{"normalize_top_k": true, "norm_eps": 1e-06, "init_std_up": 0.0655, "batch_tokens": 131072}
Below are experts of layer 5 (counted from 0) of a mixture-of-experts language model. Rows are named router (the router's row for the expert), down (a neuron's output weights, with its number) and show model dimensions 0-127. Each number is 128 + 24 x the weight over its row's rms, rounded and kept within 0 to 255. Numbers have three digits each.
After each expert's rows: a language model's description of what the expert responds to. This comes from a sample of Wikipedia text that the model never trained on.

# expert 22
router:105131103158163116117079143155185114124089135164104126128133110119199097131115109126125132104100126182156155132141104129126137177131142159138137161113140153100110091109104143150151101110109140131089140110130147133116170137102137131044108164172092145151143135122072093145119126119161107118119113103123141128116106100125111144148096147113113110098118129141115131108127103118126165112130
down1:140164109104125101186154149114146118118164127155161151145158133137136114108142133116119089151126144130145112126139156150156158066119083112149124111167108183157140130139135087117148125123137125135156097123140134155113129141119163120142097126158147122137152078146088146081141150104109094110140116137148146125146109072085102129088144138099161125164105140100178143117164106144109158115141
Capitalized name starts. Word-initial capital letters or clusters opening proper names in lists and tables, such as J-ackson, St-uttgart, R, K, W, B.

# expert 57
router:152129100129095127141106120129165131106129098107139143152120134101108093115159142123099173107142139100086112113154101155215193118142117153144092161158122167110092109152131127132152164155116118121099102143147134138129166114097122123109108129147126115086161129132147136111136113139126122124101140112133125121123098122145169178141087113143119179096149117139170126140158153149120133091089
down0:171121189137088140130127162065146104168150132166109116152113102123137154107137143149113130104109104149166105109141159128118133138162077113090131134153154103085125162131140130147144123160131133152169124081103119096135096128173134118142116135119127148122109133087092105152138124116144142105105168157123119139119156122072124139117142122143154075146141119158113192147130123133132150149132
Spaces before numbers. The bare space token before numbers in dates, table cells and infoboxes, as in Release: 19 April, January 15, 2020.

# expert 32
router:149159156096127149112128088146161162173107084117133114140167158113118141131155115116135148127118096163069089130130096117122098109117080166116078157134138170110142147125163152132125147157134149123127099164119157130126163117139129128142115137107126135119137133148144095151104156137146138147127138134077079107126164160118180135084125170124108151148129128152071157135113118139149119164128
down15:135178116115134097097096172120133139133092153140124117122072087120115135120113133091140155111099077088088121161126089106070115089129097153106123134109131141124125109126115121108154095125148107143114142110097183122104140120166160187154181086120107095140118124117154120122116121137124095117127145132125136126145111190134136098093120120094106143124114127125139148096122102153136103109125
Latinate word stems. Stem pieces of Latinate words, word-initial or middle, before suffixes; e.g. surv-iv-or, res-, cons-, includ-, acc-ess, part-icip-ation.

# expert 29
router:097113125115107139109136124075120129144108143139110143133081089134117162141124126103115124156099103136145135124118117117113124136131113163104159152166104087074128129092115106151116127105105144087156127137106110105092153126136097171133132145104124146146150078168074140103124108121115123151082104134081140159145161106127173079156096131135146145095121110137106117176168101164119126108111
down15:147147142122140094137100129146129169125150127149149151125126127094134135189108183128071128115157104123150161144119109132106128086150131126134124135125147125113116123121117112142139102168131111125120082138126112133089161141139095137162140167113149101153125103108123134122151179150128113179149102153169116153103136118180129110123167149152085135094123119195095153135178117131122079133132
Single-letter word starts. Lone first letters of words, above all m in million after money amounts, plus unit abbreviations like km, ft, g, and a.m.

# expert 58
router:078122134112124157170130103115142138099078109138089150089098127142135178114146098081128159140108106115157140136145157112130135136158083128112102128141155164098164137139103122129112145122153162172119145133141127169119120154138119142155099117128120132118091109149120100167132150119147101101115118123114107133078172138105171152095111116082101105124154112144085151119164136113158137088093
down15:095159141108149100093139109141136143123155158094105124154135134108121158129113132142137136115127156127093149119159109142115101119108128100108142142142124145135173105132154104144149149116097126111089119088134118139059150161089109108169104196148146140143151146116091110081184091136141156128150092158118094133110114173166123150114131146127130115116141121098128152128143132142188171119114
Pieces with m, v, qu. Word pieces containing m, v, qu, ri, ab, em, often starting words or names: V, ev, inv, Os-m-akac, Iro-qu-ois, ter-ri-fies.

# expert 2
router:161113085169111134089110125122141117086136145155113146155124139131151146134119131143106181110146149121089134152154111163088157108140138087159128147150162137122088134096116163172155089136098140129071122126124141132148123145117112130093145114098082099119114157146104148122096083111114151093131126161158089152133107109099111192121108120145133118110138158144158093134132125161111118135104
down1:084141157079148123144147118105135133120138126095103130161088142103134113142111118113134149107144122133164157133115121083161090125120192156111132154116126101090108144150139103114099167077170103180121155120177120138108158105101125164118104133190142133127107145136150124137126117137170109098136117115155140118146100121110115087130152091162132141118103134131109133125096149165171138105101
Determiners and possessives. Articles and possessive determiners before a noun, mostly the, also The, a, 's, his, its, their; e.g. of the, world's.

# expert 0
router:102128157144110125106149117161093128164127144099136136114114118096115133092102127158176119092124182136134118133085102117127134097070109108117079148131127143133120127123144179152137122117096145146151125151119168119127149088184134173130093126166105131126170143140170121112123138154160138122122143180122087144113149132121104115088083113156126128090140094166107155151149122146153136134123
down0:119116151075147122095131133105119109112114174149135159132110105082099129120113093088138123172107128153148090150104114141140122121120154091122144155199142106091110083112100143102128139119086110101134133119153114142151086149178144125124070101110147145161113115141107128136162096137167085134129070142116126107094130152137143132122144093143120121142121110130135130112124131077153121155115
Mid-word name syllables. Short vowel-consonant pieces inside proper names after a capital initial, such as R-ac-hel, M-ac-Donald, R-ac-ing, M-un-ich.

# expert 26
router:134139133104118138123157184150137151165122074151143097099158127173158098137122118160126139126099137145163181152116085105098107106100148166112092154156119085115109127140127082121128130093100130125125120154138103166108130157102127160062104146098134159132124136115136128100130115082120138099151114148090122172128124112124125126107142166110113145134109125071167139113115103110108136121125
down1:133104142149131168146106086119141124126146119122104165087133119189154122169146143106137124166109088133111138098091137139188091098085126132142178124119158171110094129156165115114071149143148119129153119141131129178096125103151123093124121111111149119141134128131137145110151148127172130131158095078140098120153129133136138157126116127128114133114103099071122158126126165120141158118155
Capital letters in acronyms. Single capital letters inside all-caps codes, acronyms and country codes, often in tables; e.g. KSA, CZE, ENERGIA, OSPL.

# expert 44
router:108135097108151130119103140137145099110143096159091132128121141125149126136137125158108165096094109135147179150152119128120124120153106164089116157152162085142087118127130116147155122094108157160091113117143113123142150133091113127089109165169109153144113141140092071151110081135161130155115097100096129147131103129125154211135136106129136152119104149129173144150126094130138096111117
down1:161151137157110145102125121124119094110157139125138113135115135102092119113127144163144091173135149161173110114144070131173113154112141126126121121127168120122115159100199110157147064109128137169114117159133130120163107158122154137105171143142167150117117112102154114116124112168141132139069165193118128145132103130117080139152095103135116120120150124140113118106144123113140109133131
Capitalized name initials. Space-prefixed capital first letters beginning a proper noun, often surnames or titles after a given name; e.g. Cornyn, Fischer, Manassas.

# expert 33
router:115137131134157136126137107156136142131170105175142176105097119136122176146148145121116153154169118099133124147136183126111123129115131081139134091131150163101147146121138137128083127132172113154098139115122122132152094096147115190135145068106130133122103085170169149150148131100147113097132162123149113127151149130112118144160130093088163145120116150127113146120141161149169183132142
down0:143129137115118136141131153067043134146122154155142133107182129178136113151166109108137097130099163076148119131156067110143120099087118142111143148080153131134081123146121096165120133104125127135130153131132119126106130138115139122107159144109129076119120182127112126157113161130155112136118144177131136106144123147144119104124131081165148128117111150131145171140134105121124103125146
Articles and Latin prefixes. The articles a and an, plus word-opening prefixes like pro, de, pre, inter, trans, as in Western inter-est, de-al, trans-lated.